config.toml
num_hidden_layers = 16
hidden_size = 128
n_experts = 128
experts_per_token = 2
d_expert = 128
d_shared_expert = 0
hidden_act = "squared_relu"
moe_layers = [1, 3, 5, 7, 9, 11, 13, 15]
router_score = "sigmoid"
normalize_top_k = true
routed_scale = 1.41
balance_loss = 0.000191
balance_bias = true
init_std_router = 0.0243
lr_router = 0.002
vocab_size = 4655
norm = "rmsnorm"
norm_eps = 1e-05
tie_word_embeddings = "early"
optimizer = "adam_atan2"
learning_rate = 0.0015
beta1 = 0.9
beta2 = 0.99
max_grad_norm = 1.0
batch_tokens = [32768, 65536]
max_seq_len = 1024
train_tokens = 353900000
max_steps = 7512
dataset = "wikipedia_en"
Below are experts of layer 7 (counted from 0) of a mixture-of-experts language model. Rows are named router (the router's row for the expert), up (a neuron's input weights, with its number), down (a neuron's output weights, with its number) and show model dimensions 0-127. Each number is 500 + 50 x the weight over its row's rms, rounded and kept within 0 to 999. Numbers have three digits each.
After each expert's rows: a language model's description of what the expert responds to; "mostly gets" lists some tokens that are sent to it at least half of the time. This comes from a sample of Wikipedia text that the model never trained on.

# expert 25
router:542459587475604529486410470497489428441573466491573503602531513581490434509529542540553435497467522447522443437499618514499499422589537467476525458528516510426536522390466493470470506444435506543531334491461470492496526520431582542527571569463503501540493549510420511580533530478508435440419551554515548502496477535442447456404467525524599447488520515548511398461470484493481446531516
up0:482461543510418429511519500546472427481528530468493427473460520542551418374506385525497399433484462429512509544540535529458471498504489422497515475541487590540479444529485519532505554456491407500570526457510455517551397411437511511513462500535552471542504444567471432560509608547476452491499481519385494446437542534521448632511439493418403471495598539489460458427540489446542444476440
down0:520518425471483596445574565490502432423550581483532540443490406615493540499426507492494551504466488570531478522527584481533529462503572436530505495523509542476541567546531501465537480480444529540488548482495475663552470469571529443465495518564551466484475552519483507442485417576473395558409591479577549467531611502496501476484514505462541561525520494481404512617624501522536512499557
Description: Headings and quotes. Section heading marks == and ===, opening quote marks, that, since and instead, plus stray capital letters in station codes and names.
mostly gets: " '", " ===", " “", " ====", " ==", " since"

# expert 48
router:578459593524456492497491411524523479454497510567591495508528537534469384455542507531597403482526555434519464513477586427460470356652549500471535493591504503532582558464457514449551540478424471591534440420417429546510545542489560552583530560483452502551504531553491441556543520484507428479462572563534469471517507488472483498519575483449491508514583456536548500480525479477504462557533
up0:527574492473451448516486455480416544552439507482540456517537519545579493488546523502534478648514454531463507587395507464484518404516476467480426477572592460459610529485550475464374519546624551477446505429485545527633464458416486469463437467523507516477517547597538403567451480463456523476482491453461473427454476529524463537510455476529548422447453518514487518528485458574584461518523
down0:454606528501390440585550525512566542462449503417508422471587484576510486532478565471476504552482488505531467484498566474434571484469493471510566533396482543506416434441508481395557502551404474488555442396442503445532454475520471521502504435487524543474564542503490532533401598489525535449433525417519532418498490598508550565482507524419540470469567509530550483457489477491642490485565
Description: Time and period nouns. Nouns for time spans and periods, such as years, season, time, career, life, day, history, often after the or this.
mostly gets: " season", " years", " year", " life", " area", " day"

# expert 29
router:521381586565510507523410597510580462483518497475626470562440627577459461515564534463574474599552525460496438554542516569505423414524458475463505527522529552490597513544468462495498475495467554472515466457496514542468478548467503566512468607486455517565489620562521514510572540506473495536417483499534444466569472494481455564475544543462503561495574559568558510543483532515511457612556
up0:498535516519558491486441482583453529481464496441552380568501594550601413431555512449570483615576554437579525425552462504469519450465468443472496487505504416438592606427558458564476463523515420488473451446503415504597547521532567449469567513489505593498478444511499537507538479489477464483599502512465503446476417517514490396563483545467522479531579498543553463504534497546500562508555
down0:430502581508538506388512450498483522492510417425537472452470535530574491451612536454522496534439458575450456449566511487418577479500433466419436460404482537450487473530452464466430374568493528463421572580595528522565482523523495499488508468526603560495508477447525549468503579530536462521522519507513553484541425491632578496496499514540493558504574537573550483425533584577491531506481
Description: Sports roster and award terms. Sports-table and career words such as medal, gold, title, Nominated, MF, DF, 53-man roster, plus digits inside league tables.
mostly gets: " medal", " MF", " gold", " Nominated", " title", "Scientific"

# expert 47
router:526411565435490547502401449402521521389542494448588551514433517528412434483562414566574507581560468475498525539579554528439522441496523521501574495536497536499625518468437469536527515465533503501550440445528482537530484535483577530543501565449467517592442482493406479601526490399521440531444463546515564459586515495528432414421462472524464476466524504562550518495528456488497537590470
up0:487523541567470483509420469515474415496568545500567468561526542474529434447593613505659397477517586496520446461509551424518465481546445516456567409561462561473451498492520550503569538452450501480524442446435459499476536514397544487518547554465529506556475548553460491481534509446533486420407504482404494446446489495400501485530541513507558524505519515566530508489561507554442354554451
down0:482523511573413526490490560525447543587461491459487519533456505439528541472471440418473497532498481429432467523573499484479498448471521436510543527441540509579572514474429459518467534402446432404563499483553504486530479593457534579435452488457487523401603514429517570407457424497399479499466552500477421486478501425584614441541552470521537519566511566518518561542479546481632471470543
Description: Non-Latin and blank cells. CJK, Greek, Cyrillic and other non-Latin characters and byte pieces, plus blank, Yes and No cells in wiki tables.
mostly gets: " Yes", "ه", "ε", "い", "м", "่"

# expert 10
router:496474541491399454452418489491533414501598597518574457495425585504420472411560503512605480491526528468506510554585494521460495393513413438467491539624523453536531442422552547532508489547445559439481484438558451509572449580454597489513467630440502499599513513541436462520531521452447475506484480500483543502578513451497493498451530524453418521515549569436428494499495465460534516513496
up0:511557523470591503535476463460452456553514447426534485502473513479516434509506564475555544535504439502556524649498466465525616438487511510497540534539565466572494479574461465492609490551475480564535512441451562457622448613477538502535494486398430573545423446475517560554449507499528474533424496576565513392418484475522511464533531458500458513475488515534574576562519434544560442594465
down0:518474474608470451526577585455434500505453469454511500546397500486494547536465536492516499513517483586483491486497517560505482432539539511521542514504559382429423489461455464622527499436399425566419555512531528473414472455548476519508446450518426515512556531456447524489485450524471478516549570536607551490478524490431450475617589585432413492505464488574602539444436548565548505540531
Description: Name-internal letter clusters. Word pieces inside proper names and words, especially -all, -ill, -ell, -en, as in Ch|all|enge, chanc|ell|or, Bill, Hall, York.
mostly gets: " Gard", " Ohio", " Bill", " Card", " Mill", "all"

# expert 19
router:527502503530446432582408562528509446467587558461587524506497536476426467443594456554571469561541452459415486478554531460549415426560502485439503512516497520589515523479488488430531437503504464455502375434586455530494535511470590551504509524502425451542492514513450383570524603519386416516439516512513578458535459492505497535454467554558571502491560464555440528481533467478517446515404
up0:506536492523491455603498448525534449414576506523513430545527496497560501571490526524577487518530501551505443536511585416452541473527494465520476519578504453486541566508606456485519493524470531450494433520559381414598446512377450525525489539517426570491452511464400502437486560541486539452522498530475405555455557481525413577417580547520433382459497556541486447443508450508430561497448
down0:535469539422487496562596452553491485479411448458512522494479414538461438579453538498507565512477599474487486506468481529479555370505551500576485561587447493507529541607487607439457510560539414407496589431497419545481439503395510507515529427551515597525523558545516482421551494474505526457435472504455478551514567446529411529486512414508441499507523526487486499554427494560476454510604
Description: Mid-word stem pieces. Middle pieces of split Latinate words, after prefixes like con, acc, adm and before endings like ed, ation, as in adm-ir-able, al-ign-ment.
mostly gets: " accept", " determ", "ordin", "ecut", "minist", "abor"

# expert 20
router:526509581497471456527447513436531444468556510486609502523511587552450430465565473585556457556618496458519433505521514519490482394549413483512588484541491551524616433493519502474522438518466482402535432481494462556483522577452574460522494533522530480550482503556405482562587525506471446554478532465400469449497407463425422451462547449539485510516525522544495530448436422528535550625480
up0:584438513520553491565458547566549491445563490509559550482442508446459495467672459468570515517535499454430549479514486547579455366537542513484491492607491544513525494467499475444562556441508477488483462403477428462608468507516487521508524587458438566520419527615540458581599562455467566530464475569547502445520513515493515515476458548494569450453479467439536479499576559491478406509515
down0:553569534515451447487527519464478347522518470459474576461590513537458558543432457523566495491432471422473445493453486442415568554452485514502504462429540524532481471428460413507478434542530454530584507603464505548537592416395497441449405504492512519494522515579549502487539525537452586470504516504593529552551605402509473509477444558549480514480567637495440509496489509525464471506510
Description: Past-tense event verbs. Past-tense verbs and participles in biographical or historical narration, often after he or was: served, received, graduated, won, released, opened.
mostly gets: " made", " held", " won", " served", " began", " played"

# expert 41
router:544471550465557531566422475440571391416527509438555472556435511596457427442522525479534482510561582522534515511494484555465522447528493465514586423544500570508560472424535578486532518456420537509541377496518509536527473539490533485525501570431489488519446475538530512491538625466523544499363493561482426458547433442456497473431550522505557517430566626545572475497489494486454419526454
up0:506539514465534492519431497485513555487495439573563482541581551487437526442527432488540503536428501443536426443579365575572508502499538524513522444574529446425456517457535467489466546474504489520539541517514452530559489599478565641545486519429544490474579417609475457551537566431394509463406532453504465463478448489433539481473515501473512568538502563491477527461631411559473450508455
down0:455448574437641473520464577457497487499568545507503552487540460510485551493491522559446592476457519475450563445478486525584596587485524470433554508642453509477507480495495444420519543548513605461568486486454589553553538513472483526582469525556432507521570509465501534404418523551433584467508565458503483483575451519516427537450452453499537480526483501441456480587422528596540475482440
Description: Capital initials and sc. Single capital letters or short consonant starts of names and abbreviations, such as C, M, P, Sc, Kn, as in Scientific, Obscene, Meyrick.
mostly gets: " Sc", "sc", " Kn", " Sp", " C", " M"

# expert 2
router:463513535427486495480387498445516426481532515420520527534562558528449488420545469542527483508554562506539508525556543477500442449528546509426537462533571516577606416441536460469489463448403494391551501482472434480524465563454546479451472550436457553599429502571484412559556548427459510522469490553449524394555517440430511417434472482548489445539513582525482501504568490484451456596586
up0:503530516489424469478463526424422534476573537527532522446552470563474512490527512507546469497508520454546596557602433511545579441485552489498460508592554477491578472548493512420573457510496507483661459545531532519488409577496590519545462507417490565566533477513446522519565460507506416585336593488495377497499478483500570526508569460547551470457485417487491467519431509459473515502507
down0:490426452522559452473566473609492469521522564478529439550447423537432439491470528481502602525508492495517528410531474465485442485413496468483517449573515475495499483432555534545498455552537508462504550614510483509452448460452479598569509448543443483504497503579555528465509531531414366501513480502494564515453479516518569549595581500481548519459549509321480544393527393455550454518521
Description: Consonant-cluster name fragments. Mid-word pieces like g, ag, en, ug, ell inside names and foreign words, mostly German or European: Rückfr-ag-en, Pl-ag-ino, Marc, Reg.
mostly gets: " Marc", " Reg", " municip", " Municip", "bor", " Victor"

# expert 3
router:468521558495470395585469559449504492477548557428590492501531584530486447484593455499598381538557449473495530486478499495429557401538519450441554556533501566539526494545458464486496441539488528499519453401436498564593566569497540523477526517518436569554439473522488474559513514466493493526456510492493530470469488429514413453525466481453475461454556602594600497466513403507515469629420
up0:523527528523443519492479461472537313553520513559586446484524492531386435556469503460566562506475470514471459548449541510488540480587480499508493528607461458463542432572551550496550537505483528558454471469581577422569468544476618436522446507438454361451504504456470505598515517463559438515446520473474416513516502562543431437515456536475492530440493525510551425489536449470512442436548
down0:504449501525499532508517390489520488432533525467529414544605430554544545590533442418454634599495500543474534429481510421520502466525502490498480511491494457512549528556504541535455458488494572513528390570474450486545513487479439459495487422371468505466451547494479461503615469489515426516446623497439450487485530569417468514503429369549490506412494487485546494504551523467524402515430
Description: Past-tense verb endings. Verb-final word pieces completing inflected verbs, mostly past tense or participles, such as -ected, -ended, -ed, -ing, and used, killed.
mostly gets: "ected", " used", " killed", "ended", "ived", "duced"

# expert 16
router:526464604555512539499397507517581420458570478462565476511494483487464404475505489475565419515592578528455461473563571513489442437535532387409574484559563532510544474417484466483513545501519569571511476447493502534542526497448551479555469565424541476566431529539395464579553569464574476526454481534472567438462444496440407434445509565462577409505504562494517557509477512521497462535463
up0:453440513436542442622493509489505501433442442542574461487462457474449433501559562507534480520394510472482472554421473545487529399563462521486500463472540511392546534541473487521461519459533527452492410481585561484551563488524569581488527502468547567573484481526517534550553565347531517482487505517522406477498550327435463496516515434435504499468459512536563514602536494469565542494445
down0:489573545480544521467461526394491551549515439525505487539519516457472465426508483496437521519477508510566475466535529588597443390436489481583539512533502544501543516612509462585496451486501412504410359512491440430491467461526495538462420515397502434522596553561483458475536508447531577478516481611572476535560596539527461552479503402568500489489483464528498512578495406424466490453539
Description: Word-initial stems. First piece of a split word, usually after the, of, or a, as in elect, relig, polit, ant(icipating), Jew, ev.
mostly gets: " elect", " ev", " eff", " gl", " ag", " relig"

# expert 51
router:526451564454497393572465467470523497445563498511585548527470545516431436448638467543562477503479522478537463555536559531515491386555483506504556468583468477557627495508485465456523564522457514465530382439533448491569462587461560503534494563441453501536420538581474514518582502365492453517468520484538591499565464476496444420478510521525486464497597596545505529518528419489504497545527
up0:522594529562518484525460559488543420395498596447594465554449583485537459500511589486544505563577446508507454428455511483532495483557556393464491415480524540438471479459574521510520447393484513520530472439483424559441486502506523540526523569486476433557542461593412397572569541458521560481479453560547484412459534409513530484450466465459552493498486488458512433461548515429464529606510
down0:534433531507572462513554445473412517479521571519513478510430538511542533573501565573543432506424511529580483519452437426573464523631547395540520488405495555509549457499517461491424559529458578537521496519496536650496516459519499472515486533473502451502444582539455440448542528514500555557519523469540497404507498542486481450460425407489483413501473446551504431483492520444570425634571
Description: Place and name endings. Final pieces of place names and personal names, such as London, -shire, -burgh, -ington, -ton, -son, Angeles, often before commas.
mostly gets: " London", "shire", "onto", "burgh"

# expert 1
router:530464606534536543605431541521536475414515586514586514530549558525555512416528517488606475522554580458534489535541546450531537475647487500459512544518502575509533553465492492499554525505471448443510456407493459498557545539436589452533593482475407547621515574545494524586545544489476499532448520576510555510488444483524486544474519572444500461558566596522485574555522504483533440554441
up0:504496542446480483514468446502582481473548403479569456495451481525514503477517386590572544517540413427576496446544510439428565511425517497566483444481527464532582509534383581502601526462437466580481400516515510438462545510495553510503490490487490540528509429551533494460566450508498475497359472464549512521520497486460503512406547525476417440464446580445551451475479360431518486530572
down0:543487616386534532480544526409500474481401453500561492467507430592535613523515555519513528519580501469475510553439417498522598501605545510575512490398588453495477502502540589430506566448397467542530427514519499477453490460493423504545547545550498535471546499482534484426522489466506484520520580536455563565481369498526490482574495470443488541431436534510506445468606453446475501497464
Description: Months and record nouns. Month names in dates, plus nouns like age, ft, population, life, classification, as in 17 December, Early life.
mostly gets: " September", " July", " November", " August", " January", " age"

# expert 54
router:492489582492509512496401449524479386479578481503567495549526576515505543424598517491577457601478561517485405534478541459512439424535580553535504480487521522510600569509423515519515523480531404448555494435428488436519589599480541527524451534451510496565475469512488471555578530466526441527441488516542573429447517519469412475488466543476478470575563479533549480565519489444534423643443
up0:478524484492496469520422484501523558542489472490536570537535563576545489603544468638518484521602592439504532408579467475590591484507477485507518449562468536516616488564596543485471537500493452483578529446452423463594409474452562513512523555529538541548509531470470503592547435494462556543455585482505461548528565486579533453491457454493562559519520458539472475558492464417406496480578
down0:441437508517536528530484497507478591541449405474421528562529402454448534482535507621547563482527385473476469503505474436520614405587567476583425524434529452519498443588601588418485529476454450433430530512432468443489522521477550522619536512487497520442523538497483462458485515420511548599473482488525527550429495451532412530525511522424545477447546477528491519575527503530472460509476
Description: Symbols and bullets. Symbols, bullets, spaces and byte pieces of non-Latin script in lists and results tables, such as •, ×, %, *, Japanese or Greek characters.
mostly gets: "*", " indic", "--", " Super", " bet", "istric"

# expert 0
router:563430602442555487531440443563465465513478558518601447483412494525542465466532447468580457585589518492465515499504532458542411363566507474502513447563499503483561484451438521517508519467478529480537455441500428412569440478416515470493554566495482494521467562519516473506552497381562419532373513492433507434588457489527447471514509525550538502534620571529472487483422534525519434548492
up0:498469487523479482520507485498634451485604389374613445488493409464430450525510425591589559570438537518534501467463514539501481476513425481554511559493635529485508497467464536469472544444398559424497426513502452455516528531456566568560472486451564513506430510584396417455527465490534449476430507450495494506537456503473498467477557469544546472516507537522496535440525541473544412526559
down0:582462573462489538527572543410507539466448499586559539522498477480442480564489595542466495511413517467450484459565553504536605528463461503548578492525510516507542370482488545494390533436567549512523475523539555482521512523494564482505521517449431531494539601411543498433466500487424527506549545485498549551547555473570539485473582480498466588568538428460496418459604593527531536428616
Description: Creative work nouns. Head nouns naming media works, groups and entities after the or a modifier, such as album, film, song, band, team, system.
mostly gets: " album", " film", " song", " Film", " band", " book"

# expert 42
router:536389563580562490575420489472522514456591544466504420496483560498475410508511467540635468489548552501557492436551531511494455419481552476479548463469472493548546445462477460514522513538498512507484383465485499521587450558494496495530478543415524485538410564561472536565583566379513430493390563499445498456508430507462533512438590545546515528532562518542540486557443520506422453598532
up0:538529562529561436536450530471616453451484536505510520500515520485559542495508591563559557499501477516419469615529444427497552462477550528433578546548472598559514540602539459508468507484530493499511490537467460567462545480539563480626439528584500480423565480557445487468543559461520477496393558481439559547502457397474562479589542535598544469497480437556522496464579524555469498606494
down0:510485539456503494589476462524434476544496394515444488450490482440407503511486444517485497510491505452480467502433443561629518451527573435527501486518529444488571425452510526477477531524430421537572571499438514462388549571482469428635481530524446470489480488548488448431533476436461522486513548516483520549459545492529505530646608526503487525412453366507500570538582483515521516478610
Description: Early letters of words. Initial capital letters or early pieces of names and words, especially after line breaks or hyphens, such as Z-azvonkin, non-d-irectional, gu-ar-anteed.
mostly gets: "Sh", " Z", " sh", " Mass", " aud", "Č"

# expert 63
router:451499625492552477530476547488449486460613481502547544467508565523553468514499438546560475524513504454541492593494500540483468433546553465450560437554462490573607481477486474518474523511496558480536465469492431557567493556391550511577499519472498570582514522540425478572635546471469428465498452447483505402513477476500488457471499582514553341526514535531478438512524414398514425578459
up0:458522496555577413535447485548440456458473454437527459531560386527504439504593505550491398439445524427374519397531472509530518469503442447420350449484532503473512574497461526527495571513513472520535471503503488487492516513487552518514457554531519546536490591591476448497514487544598584564445536575553528411561559468475504539460539514498474542525488564547518470491461530530386450579423
down0:442488504410513533527485419412470474549465578540486494454571546442516551515480513517516535469612571456491526542503531529539500494478481474469428518590462472413501466527548515448521470478608394330509548491495512540541353582478518515584563424588501514462444565501519560468494512578428507579574549460537498510559527472543509507538523449561535523528502532482435465512561443505520478588431
Description: Quantifiers and plural auxiliaries. Quantity words and plural-subject verbs in narrative sentences, such as many, several, two, three, some, they, were, had, have.
mostly gets: " have", " some", " had", " many", " they", " two"

# expert 21
router:427454539545486442524461467498536472407499483498542493495524517503486468536533457520597500593542463479509511568451531482448560421613487515489551527523461565450624463476495555452564469493455430484501421436475418525517502534420528476494487605453479528565437538589401484588511505435468475472484533527497464437524480475416373480506487474450509484496532587476536527461484369395565529611501
up0:454561504465603569608464476429521436489528498532546563534528630492593487447521503467496514407433483472522478440485459475488559419505468444583518481573452494536507591536534436567540470456422504474466500433449481526497505409539546504554498616472544494450412536524415428549544551499615498530499556539487415552500512481469460495508647447493526460437529549469498566490445518542483515448508
down0:518524514490478400444547442458502583495495461485566403427544555517507511558417595511468491553478454496461510482513417452511526672481533561526483498460507503345457500497492553521437435437504573497508466512472497584501564512439469505537441459478458518539456502510552473511548563416633483569452559499502528535440475575532494532441435502432378556479531467517471495477516464489587431444473
Description: Adverb endings and auxiliaries. Adverb suffixes like -ly, -ically, -ently, and auxiliaries or adverbs after has or was, such as been, being, then, still.
mostly gets: " been", "ently", " then", "ically", " being", " now"

# expert 44
router:541466605520498530547404547434536437475492481474570543546405543495521419467528516505569369583538465478555418541589560494516484464558487483489497395468505549495548535441441501572550553432488546502469461475482529500496541496500536502569531600440554576533450524548415421514612501512480452534480569583458556475565473519442534433510481553591619490510522544520547474493547489511471422533456
up0:549529582511552467555482515465509527523483590479623493549503456584518511471528536543529573564407479478506443476452465517540472439533474471549548567515447467556474528469569565579478529551531527471540453524547482565478500531442507541536555499529474552477542583562429458451521531480574543517543503377467510450475437469463557489548560521486465459474477515541417430588506462467531713542396
down0:599528451513481530544492503482499422550493477605580472522508472594548508434465591568475496556515534561640466498463524388504465509493571481441471492526449562450424536524596577546538522487456554452576513412533472467458473522556599442454595456514549443542473497557474474478589513592440520471528528538529471457411509445503463501512530492522489506485531576563546417520463516441436463533406
Description: Latinate word prefixes. Word-initial prefixes of Latinate words: un, inter, ex, con, comp, re, In: unclassified, interim, exceptionally, composer, re-nomination.
mostly gets: " un", " inter", " Ex", " ex", " Un", " Con"

# expert 43
router:511430594507432438524467473456518515410592520511648476489505470586530436462564478520565461574519578542471511574513527578543412418609489470495548505593495477548571550513500454501429554497445529495532425418512476508490406550418557496548501512479451504572498524530479429577611510442460506559410480497488562431488446454519511425491538495561548471483567565537562517497522460486513549504499
up0:495474486469452468541464479487523369477527443428522462491487557533533386464545380628532455650466451437570526495533607375467495449460556447534503546496556469437498507461492440447525533478505451569495519493533567518513482481553517533527541521527390532545455527444532538524448508562506477486564598550482415476426487398581527436469528483493503522488512463463423461501499505450488407510494
down0:531479550484450457496501554410554505490379485472495452472578536470473545521507507521518587525504474540491432371500496451578437451497435586442509598547513530542429469454541487431513532441492460492567545496481478524502463465444475529516418563443585510467453554459551453548463567532423495501581541470403488460586551529483561445509524404478498463453468524457455439598382517436438525584437
Description: Country and plural endings. Country names after United, South or in, plus plural endings and Awards and Championships in sports and award texts.
mostly gets: " States", " Championships", " Australia", " France", " Germany", " Canada"

# expert 50
router:506437579559432514560403553526518498524512560526545524414538475535457500498529538530700465513577443485478523484459554433473519383533466474474473536589464514476491487496499492534547447503506471485470509430503556475543552505428524496509504601405446501592436529545425497479557466446554441490501496501493473428533513363510478445508493548460510501487477644564558593498524462487544434570506
up0:536444517563372463523446546516535421432560556495537528498534499577397497417552448548526531523414453547433577491500582567479445449521454442434546505483493539467557442476478601445484511484503581491456463499549487500452484590498587466452451554525481443525522554505474461546479494542532448490423565461472471514559477493536513534447502447435519372600487575569489498457563474485477411567399
down0:464512488518488499553540426533514501521537532519561454563551456427543642452493511475545518584479548492494518419445475416469561470498519537431406506433475545579562427474530509577557551587497452487450460433443522421495473429466457418526552500403488454412492474472471438578413434463473478527459478458486602515507515493573472566418497607496495509528511435529469530421513563593506515435545
Description: Mid-word syllable pieces. Middle syllables such as ang, og, ong, iss inside words and Asian or European names: D-iss-olved, sl-og-ans, Beij-ing, Sh-ark-s.
mostly gets: "ang", "eep", " light", " pass", " travel", "imb"

# expert 40
router:569478524574472398574477464447493527413607520455641534587509558529495399470559503540551468523599476411519495501530487525582491393570521491486561522499479475434535568478483546537517497458474552563481371456498469556526581520469536615557479573461535525526492443490495471586596482502523434521390541495523535501489447402518481558508521480548510529509544467554542502490455531507562485525475
up0:453426540532500459576488460467514489503482570553504516520550414519497403493573549455506395500553482505441500507572501470517411506517569448496442463539546455558583543540580449455506517507582496506616430521532367453472501495428482487440577503537514452521470494458492501489536475458474501519388513633399588455521431568475489508504458547431531479415546529530551531438610501491427561505477
down0:457464582505420423511460506411530550469456486444569575501400484509493518478488503458486478453449517547449498496524546566521410535517474420493520438498415511554459543406522470522451550396536498502479450551428462488501471544553572442461353479561552467483502453501559571463444547443540552431571455531494512436426496503445527388420533505558458563520560437530579472455518429434467444554526
Description: For and noun suffixes. The word for after nouns or verbs (recognition for, funds for), and closing suffixes like -ment, -ation, -ition, -ted, plus Award.
mostly gets: " for", " Award", " use", "ition", "ification", "ibility"

# expert 14
router:531384593591518508621406493438502494425556546468547433534471521550497369464541527450550449477550525512530456487504563441430448433538467431446558490566519483538549436501487464471549496501467574475537436441505462539547467536490522578525541526460454512613523597526441463541559504429463462598424534515447520495460449534473491489400537489515540493497504540570531442462464446471438395515481
up0:610519562546453488641509483492585493577470499471527501529588500502508472516533524517568501469515510520507546530470531522549478522525569568478529517499526539517536503532476379493570521553493479437441483525477419425452487574508525482635536557486608541496432417510441563501472379452454563435472425488495510518465482504548563615528432580405532542415496512510457505414492591428476488497498
down0:474499499486561578525483445515516370495483447480431524567560557588557590520572438578414479529446534552514552620516532538571436494472444505523424475498497404522473583556504551399484477567528476429489485498484494514522562570518466640475506512519561481558446574562467568542517514435435555465558570521496553493524472470435484550526451565483570437534480485484455513532540459460556556419506
Description: Word-initial consonant pieces. Word-initial consonant pieces (s, h, t, p, w, sh) after articles or prepositions, before the rest of the word: the s-ale, a t-errorist, k-ings.
mostly gets: " sh", " h", " w", " s", " sp", " t"

# expert 17
router:476466583529549475523459510490582507495632471528632523522481503526498395468588484495561465539505539482480477533484555476476506418598534415486534530492547546492540529477477518587497478465491546532506467446458447482549521548473547566514499540438507406607496546577434487588596582470623415517474482499433524506547463477460428491499491550523489506423551514562556506481438390495371507518524
up0:520454484482489480574411483484472467477445541484528471524503580454472521471544511476505426474516487551571548526519502533585542427509452458407453458583494487558491545444538496348516515466440486480557502484501458502562473547506442569548483595469451585528494499556431421454597519402436494541379492512502487480544421369451534566495443503514512515548442559553466557504596558501567397550489
down0:423535483515543509438496551551412453542432472676455495515489562536591589496440489469446480583363425436516470427485472500527549549524407461538478563448485522467507494460480477624464474509434443468486426525454451542535464550522513466474516483494519580415472487451452502503454502393538470503539553551468483493477617506552445536517527474404447538508540471477464499538502506478523588414477
Description: Closing parentheses and quotes. Closing parentheses and quotation marks, often with attached period or comma, after years in citations, titles and lists, e.g. (1997), "Heather Is Back".
mostly gets: " \"", "\".", ".\"", "\"", ").", "\","

# expert 6
router:537511574458462430489424439496507419417573517459527544514487528589481441489477507509596416561572509534412483511548573454504462462570554527510528416505440528487533510466448489506511475520531531439578414439564498557533475510498517531482502523401454445553471564524513477585569501448574489542404464479498576457556389508493505395459499485561503443556570573587577499534510446527420543574440
up0:534475548545584479652427563477493508495475538395576473476536493540525533488564466521548481542440474468487474512515533489511488423543412387474524538621578533486566560431562491456525554511440500509534462482414497518556506462492570508586450619483549543534453499546400426524531535512472468447493563563454475425556531419544484518462432529410502520408512539501452503465451487436524441564486
down0:374511493452494477394502450520504551454447600534479539449532503499457471523448444417570466414545445489445403499415459457504496482435508480410492527453545427517520520484498434499499440473505507552536516546500553461520415426527406523524559512456516449549537469486549437572509561505499457429528392622478534460411574534535422443525450518550505456451393508410528580480568536516468488491505
Description: Acronym capital letters. Single capital letters and letter pairs inside all-caps acronyms and call signs, such as F-L-DS, BBC, TV, KSCV-FM.
mostly gets: "BC", "TV", "BS", " TV", " CD", "O"

# expert 8
router:450438544516522530492349525449558446408556442481590443563425552531527397398572462497575408540483555534487476458538534495496454447521498438463610442503428574524511529494531627473527482501516529516526491465504488492475544565469463517556552529460470492561494491499391454495566535384496486479406450572485560514497477482465467462463511451549547577498524569583555491542532438453495484520551
up0:501493514486541477542526436494480580561360466501561478509547590453405603511552484517615540574477553414457436428448490621491451505546493409567598519495436560539551494472511452517481546549461517524487434458570423461459419524381464542489520502476459540480509552532449468565559470479554425544530454466432500426609496487481402475533457528497514490574478510528491510477529475552475490520509
down0:544499480516547480434470521497464483379374512474538546488562424523467420478514476472467494605493525522487456443506621445506599620470529555545486521513446467385554528396536526467484527511504467496459497442500591497559434527444456527552502466483530517436512494555414548475650542532527497519443462518392369552479522480486509509448535507448465475577452550538500499452471490540485546450539
Description: LaTeX, digits, accented bytes. LaTeX backslashes in math, digits in year lists and tables, and accented-letter byte pieces in foreign names: \Gamma, 2009, S-án-chez.
mostly gets: "\\", " opp", " \\", "ł", " surr"

# expert 12
router:550471592453539477591451475468504463448539554470527507556449489579487394427602495449555492574533500557496473535505559477425503437555545474476530421554550533503575529455495578489456570493426499516559394414497481418537543577478508574499512581459483528587462501584428463526563514439518455534446445568470516478558469416514505419490530425584432450491444450494518536521531423445466494558459
up0:539476441442444454586489546414569532452539485541457528434508533468460483444546516514533497516510466378585509525563580547419581488461585544448559479521440550563515528496507471587453398453500549456504553475422459523542496523458506555456548573445485615497519436503574543536613431453604531435509499535491519540485565475343537497473422490526506498497507467474482479504542488411491486484564
down0:498480494525512529581592540509436510480458540560517476484600413456557410501564547493478610585473506461430525521514536532505499505481431496481441487540443462490510506490450424487458508497488485576506600485499475424574501370476463574506448584472508542518558497439551474520506507518622410440572540550541549483492465509523550513521590443513477486520372396591528490449491451452428428438455
Description: Commas after names. Commas, mostly after a name, title or place before further text, such as Baton Rouge, South Carolina, or taxon authors.
mostly gets: ".,", "),", ",", "',"

# expert 5
router:484508622553480551536446497455497418505467475483611531520470581500480458484520448508523423542534493428584457550542465590478541487477536471457572518537561500513607549480460522496536564475450451481505384494507483473538407586439519518514493630485506514507453574468431455550620504473597399432437512536523488395489463506502446449498469469452531468488510579480449521485535460516475527634526
up0:493529526537463437534406486512552462418523557416591494475548494555557479488569474575580489546554489553529494538571565388513501427606493415481445510575466551498498536457536453561447480431448476502566452448498467615539576447539527537498448492406560542647509542565429479545500495438511514506416525497438516480530503452461420431451544535539523508520552489561512474502494439467502442587478
down0:403505547538454496485528458544451470531538496507563501542474527569490546512498581558514480560462498525467504508517564513502500465500571475506499535555576468414532537442437540467559498523519556478506547496610404519356513462455537538539540463523568541494511522482552472503503474465458524622493535544635560544565577419509470477518495592496403395537575580497531640537477459402449495472461
Description: Coordinating conjunctions. Conjunctions joining words or clauses, mostly and, also or, but, ampersand, while, than, as in "black and beige", "Film & Video".
mostly gets: " and", " or", " but", " &", " while", " But"